{
  "n_layer": 10,
  "d_model": 512,
  "n_experts": 48,
  "experts_per_token": 3,
  "d_expert": 192,
  "d_shared_expert": 192,
  "activation": "swiglu",
  "moe_layers": [1, 3, 5, 7, 9],
  "router_score": "softmax",
  "normalize_top_k": true,
  "routed_scale": 1.73,
  "balance_loss": 0.00732,
  "balance_bias": false,
  "router_logit_norm": 2.0,
  "n_groups": 4,
  "groups_per_token": 2,
  "init_std_router": 0.0169,
  "lr_router": 0.00054,
  "vocab_size": 19507,
  "norm": "rmsnorm",
  "norm_eps": 1e-06,
  "tie_embeddings": true,
  "optimizer": "muon_hyperball",
  "lr": 0.00409,
  "beta1": 0.95,
  "grad_clip": 1.0,
  "batch_tokens": [32768, 65536, 131072],
  "seq_len": 384,
  "train_tokens": 497800000,
  "steps": 6503,
  "dataset": "wikipedia_en"
}
Below are experts of layer 5 (counted from 0) of a mixture-of-experts language model. Rows are named router (the router's row for the expert) and show model dimensions 0-255. Each number is 50 + 10 x the weight over its row's rms, rounded and kept within 0 to 99.
After each expert's rows: a language model's description of what the expert responds to; "comes before" lists some tokens at least twice as common just after its tokens as in all text. This comes from a sample of Wikipedia text that the model never trained on. Tokens count by the router's weight.

# expert 7
router:65 51 52 38 58 54 42 51 60 59 54 56 74 61 56 54 46 66 38 33 44 60 61 60 35 58 57 41 65 36 39 56 44 51 50 54 45 72 44 54 57 51 52 49 47 67 51 59 40 47 72 35 45 45 58 40 57 61 60 49 49 52 34 57 49 65 60 43 52 51 56 58 38 34 41 46 59 43 41 49 48 46 49 60 52 55 49 68 38 39 44 54 61 51 32 45 47 51 46 56 47 71 65 41 46 47 44 55 45 43 41 52 57 47 69 54 50 37 45 57 62 60 51 39 41 28 70 49 60 56 48 37 56 56 66 61 53 32 49 33 45 60 40 45 59 52 42 49 54 31 37 61 36 62 42 40 48 57 36 63 44 79 77 61 66 52 45 57 41 44 56 37 62 49 44 49 47 57 61 53 49 66 69 62 48 41 37 58 52 46 59 67 61 39 63 34 37 59 54 30 59 58 54 29 54 74 72 45 47 46 60 65 44 62 46 64 42 55 68 45 50 41 58 48 53 57 53 46 57 58 48 46 46 48 50 57 39 46 55 54 39 49 38 54 55 59 46 42 37 48 53 65 58 67 49 41
Description: Prepositions for, on, with, over, during and against, often opening a phrase or sentence, plus some name-final pieces.
comes before: " the", " a", " his", " its", " their", " an"

# expert 39
router:64 67 61 61 42 58 47 28 71 48 50 65 49 47 69 20 13 43 54 43 54 58 36 39 56 35 51 62 64 66 43 47 49 41 36 50 61 57 56 33 62 54 48 54 54 61 58 56 57 35 60 62 67 36 39 57 62 53 36 53 51 59 36 51 71 70 56 42 44 41 48 53 47 57 59 64 38 46 57 53 36 46 57 48 56 53 49 63 49 58 45 48 43 56 66 48 54 42 57 59 54 41 35 50 60 50 57 47 31 55 41 51 60 45 42 40 63 56 48 40 48 75 45 54 42 57 50 55 41 27 58 62 68 64 54 53 51 67 41 46 48 44 61 43 40 65 44 53 41 49 64 43 45 44 49 62 51 55 45 41 57 66 68 46 50 51 46 47 52 54 55 44 49 42 52 34 44 54 33 49 50 51 44 40 41 72 64 52 54 42 44 54 67 36 48 63 39 54 49 33 39 46 45 56 64 43 50 54 49 47 48 52 71 55 45 59 40 47 42 57 50 37 50 41 59 44 49 40 54 52 44 47 54 42 48 42 50 41 58 46 67 44 29 48 52 49 60 37 46 39 41 31 41 63 35 37
Description: Commas after names, places, dates and clauses, plus ")," and '",', and a few fragments like United States.
comes before: " and", " ", " which", " the", " but", " he"

# expert 21
router:42 53 45 66 56 52 56 46 31 54 68 58 53 61 27 48 52 42 31 67 50 58 44 48 49 45 49 59 37 58 33 49 34 53 40 64 52 32 38 61 40 40 29 72 49 50 35 43 44 38 56 59 51 43 61 48 51 56 41 44 42 35 54 34 44 51 50 43 53 52 48 53 47 47 64 63 51 60 65 53 54 46 64 63 54 58 61 61 45 36 55 54 60 58 71 62 71 48 49 46 65 63 43 40 59 37 59 59 40 40 36 69 54 52 59 39 40 22 48 54 43 46 50 47 45 42 56 32 48 37 45 51 38 51 52 61 57 50 59 44 61 61 62 51 42 45 53 66 39 49 60 38 56 56 46 49 50 46 42 43 31 69 41 39 47 34 49 28 54 49 48 38 56 39 60 54 48 61 55 56 57 52 52 44 37 52 59 60 54 38 54 56 50 44 47 62 46 61 26 53 54 53 75 61 58 32 57 40 55 57 49 53 40 32 54 50 42 55 32 53 48 56 56 48 53 44 50 35 52 60 39 61 56 64 48 49 49 54 56 53 41 31 55 40 48 72 51 60 51 37 36 41 55 35 35 34
Description: Zero digits inside years and numbers such as 2010 or 5000, apostrophes, and contrast words such as but, however, although.
comes before: "s", "0", "1", "2", "^{", "8"

# expert 43
router:74 32 55 72 38 57 53 56 55 34 64 44 60 43 42 36 62 28 48 51 51 49 39 54 60 51 41 46 53 54 75 41 45 52 53 48 49 58 54 60 45 60 54 44 39 40 60 56 58 61 43 41 53 40 36 50 57 49 53 49 64 51 56 56 57 42 54 52 62 48 30 24 52 53 65 64 37 54 52 31 68 43 49 48 53 39 37 30 34 60 45 57 23 66 55 60 56 35 41 54 48 54 44 28 34 47 44 54 61 64 47 45 47 55 40 50 49 35 57 47 47 39 58 29 57 65 40 58 27 42 45 54 40 64 57 37 55 77 62 50 63 59 53 57 51 53 63 49 50 55 33 75 45 50 52 61 34 49 54 45 43 47 38 42 32 44 52 36 57 58 63 31 64 47 23 49 52 37 40 35 57 60 71 41 57 51 56 47 55 62 56 39 60 52 41 57 44 37 52 46 52 50 55 40 45 54 60 59 52 27 39 65 57 49 57 39 40 46 41 49 55 57 43 44 32 54 35 42 46 37 42 39 48 42 46 52 36 66 64 49 39 45 53 38 46 60 80 69 50 61 46 43 51 57 56 48
Description: Standalone space tokens before digits in tables, dates and coordinates, plus currency signs such as $ and £.
comes before: "1", "2", "3", " |", "4", "5"

# expert 47
router:53 44 53 38 36 39 43 44 59 49 26 40 51 61 43 57 55 51 51 53 56 55 50 51 53 60 63 58 59 38 41 32 57 53 46 55 43 51 43 57 44 57 46 41 56 36 50 42 46 55 53 67 44 48 57 36 64 40 44 49 64 44 57 64 63 68 59 32 41 46 51 53 48 65 54 63 40 31 58 54 35 44 52 46 52 38 52 64 46 40 63 57 54 48 35 40 45 53 36 51 44 38 61 37 55 46 48 53 54 49 56 27 50 37 49 57 69 50 47 36 45 55 71 61 53 50 41 46 52 65 42 75 61 57 35 43 47 52 52 58 62 58 34 45 55 69 57 50 41 50 38 53 64 42 36 46 45 65 72 49 31 51 63 56 49 30 48 50 70 64 40 40 65 55 51 47 53 54 49 65 38 31 36 49 62 46 50 41 45 35 41 65 42 50 60 39 45 45 54 50 55 34 57 32 55 41 36 51 71 53 49 57 29 35 45 46 45 59 55 50 38 55 68 41 42 55 64 46 44 52 62 71 28 58 58 47 50 49 55 54 43 29 61 58 36 51 46 71 51 49 44 41 41 59 38 53
Description: En dashes in scores and ranges, capital letters opening names such as T, M, W, and places such as York, Canada.
comes before: ",", ".", "1", " City", " State", "present"

# expert 19
router:36 39 56 56 52 38 66 63 37 46 53 58 45 63 66 62 50 49 75 42 52 48 56 47 51 47 43 65 60 44 52 45 69 50 53 49 41 44 57 47 44 44 47 45 43 50 57 57 56 61 72 61 63 52 49 55 68 47 50 43 52 76 59 41 43 63 44 48 59 53 41 41 45 42 54 55 48 42 39 61 51 20 31 40 55 55 58 50 46 55 45 57 56 50 50 47 34 63 49 50 30 34 46 52 37 54 58 59 60 65 60 55 48 48 63 61 45 37 40 50 51 59 66 47 49 57 57 42 55 52 65 52 41 56 43 42 41 56 58 60 52 24 65 52 56 46 52 57 33 61 45 51 52 55 41 56 58 52 52 33 56 56 29 50 44 54 56 61 33 62 64 69 52 33 47 52 45 47 44 51 63 50 43 15 48 48 45 40 54 52 57 58 46 50 47 42 45 56 48 39 47 59 58 39 54 45 50 43 57 42 51 50 53 51 65 45 50 39 44 46 45 41 51 52 61 55 49 35 44 56 38 32 56 41 72 51 62 47 59 40 52 45 39 37 52 50 50 48 59 45 37 40 58 47 70 54
Description: Line breaks after headings, titles, list items and infobox fields, plus section markers ===, and words like In, early, late.
comes before: "-", "\n", "==", "The", "===", "In"

# expert 27
router:40 51 37 44 58 45 71 42 39 61 39 45 44 48 30 50 39 61 45 55 53 55 55 48 38 55 49 47 42 48 50 37 43 58 58 31 68 41 54 29 43 41 35 65 47 55 51 44 45 44 55 54 40 58 67 55 46 64 49 47 69 81 44 42 37 60 42 35 46 37 32 44 49 41 57 48 31 36 49 62 43 47 46 59 44 50 36 68 75 35 36 36 43 60 46 40 61 46 35 50 52 45 61 36 70 53 58 31 28 75 50 67 65 41 33 48 44 55 51 42 57 51 38 63 45 55 35 40 59 36 59 32 43 55 52 51 65 52 50 63 47 59 49 43 56 56 46 64 58 64 55 36 54 50 68 54 55 53 48 48 55 46 60 51 45 61 43 53 45 43 34 57 47 57 52 59 47 53 55 42 42 63 63 33 50 42 43 52 42 39 50 48 49 45 48 59 68 59 44 46 44 60 54 51 71 50 52 46 43 61 44 55 69 56 47 48 43 61 58 52 32 37 59 49 61 65 59 48 42 53 47 44 46 45 53 29 54 60 67 46 44 58 69 59 45 33 67 44 49 55 43 34 45 51 41 48
Description: Frequent function words and, a, an, in, was, is, were and there, used in ordinary running prose.
comes before: " the", " a", " an", " well", " also", " \""

# expert 15
router:67 66 61 64 44 35 29 65 53 34 51 41 58 50 47 68 70 61 66 50 45 54 62 76 40 57 45 45 46 39 56 55 34 53 50 59 42 45 45 59 44 62 46 33 38 57 48 73 59 55 58 56 58 64 53 78 45 54 49 72 73 39 33 50 41 60 43 42 50 50 51 54 58 49 63 44 60 39 51 52 54 47 58 58 26 51 47 52 59 51 39 59 61 66 53 34 36 31 59 56 48 58 42 54 54 64 46 45 53 63 57 44 41 50 44 49 40 44 57 41 51 40 60 31 62 49 41 57 52 52 61 61 50 52 67 49 50 44 56 39 34 41 52 39 36 45 45 46 43 57 65 54 48 58 50 42 32 35 56 64 49 57 59 43 49 37 54 67 38 66 55 40 58 51 59 61 55 48 42 51 56 40 36 53 45 54 44 40 56 49 46 49 43 50 64 67 50 61 61 56 57 47 51 56 51 42 68 57 52 66 42 37 42 53 42 33 52 65 59 55 48 36 40 60 41 60 45 56 31 41 43 41 72 42 49 49 39 43 44 57 50 65 42 36 64 47 53 58 45 45 70 63 47 56 45 38
Description: Prepositions at, from, between and around, and possessive pronouns his, their, its, her before nouns in biographies.
comes before: " the", " first", " own", " father", " least", " a"

# expert 29
router:53 42 41 72 35 49 60 60 40 49 57 54 55 41 45 53 48 35 43 49 74 51 56 57 32 38 44 40 42 48 50 44 59 78 64 37 57 53 42 45 54 24 34 56 43 55 62 58 71 25 42 42 49 40 55 45 55 32 53 48 55 56 55 54 45 51 55 61 41 31 51 54 61 35 53 62 50 43 60 41 43 65 29 52 48 53 53 51 39 55 35 57 62 47 42 56 60 51 48 56 31 38 63 44 51 62 46 56 48 54 49 69 52 55 53 62 50 57 46 65 49 45 50 52 39 36 67 44 55 65 48 57 25 65 47 69 56 52 44 42 64 51 42 36 51 26 61 50 82 68 46 64 44 44 39 46 35 40 48 37 57 47 28 61 53 45 43 42 54 53 53 47 36 56 39 45 71 36 51 49 69 45 57 43 39 48 66 41 45 52 37 46 57 55 37 43 44 49 64 63 63 52 43 67 66 41 51 31 47 56 45 62 41 49 39 57 33 39 46 43 42 34 39 43 57 60 44 46 47 44 22 46 66 60 52 61 46 60 50 52 53 56 50 68 59 45 66 44 48 39 26 44 60 49 54 62
Description: The digit 1 opening years and numbers such as 1999 or 1577, plus plus and minus signs, inter-, pro- and mid- prefixes.
comes before: "9", "8", "0", "4", "3", "5"

# expert 41
router:59 52 42 57 60 43 44 71 47 36 36 58 42 22 48 56 50 52 53 45 68 43 73 31 68 35 44 42 53 54 56 41 46 59 46 37 57 34 64 49 63 58 39 43 45 55 53 58 50 58 61 45 46 67 35 60 46 47 35 34 56 56 44 35 71 59 60 49 52 47 57 50 39 47 37 48 47 41 56 41 51 60 52 47 45 43 63 54 33 53 52 51 58 51 34 50 73 48 41 41 60 48 44 49 52 31 45 59 51 41 44 49 67 46 52 52 59 49 45 54 44 45 48 50 47 63 54 38 38 50 57 41 52 56 60 62 65 55 47 41 49 47 31 34 59 52 50 43 48 62 62 56 54 48 46 33 56 58 52 55 43 61 55 51 57 71 61 44 48 55 46 52 46 47 55 56 50 62 65 53 42 64 51 42 35 63 54 47 41 69 50 53 59 62 53 44 58 58 41 48 50 61 54 51 57 45 63 50 42 46 56 46 53 67 32 44 48 42 56 52 47 57 59 39 49 61 52 40 50 57 41 59 48 30 43 42 68 58 59 47 41 61 41 48 54 61 42 72 46 34 51 49 44 62 46 53
Description: The digit 2 opening years and dates such as 2019 or 21 May, plus single capital letters starting words, such as C, E, U.
comes before: "0", "5", "3", "4", "inia", "6"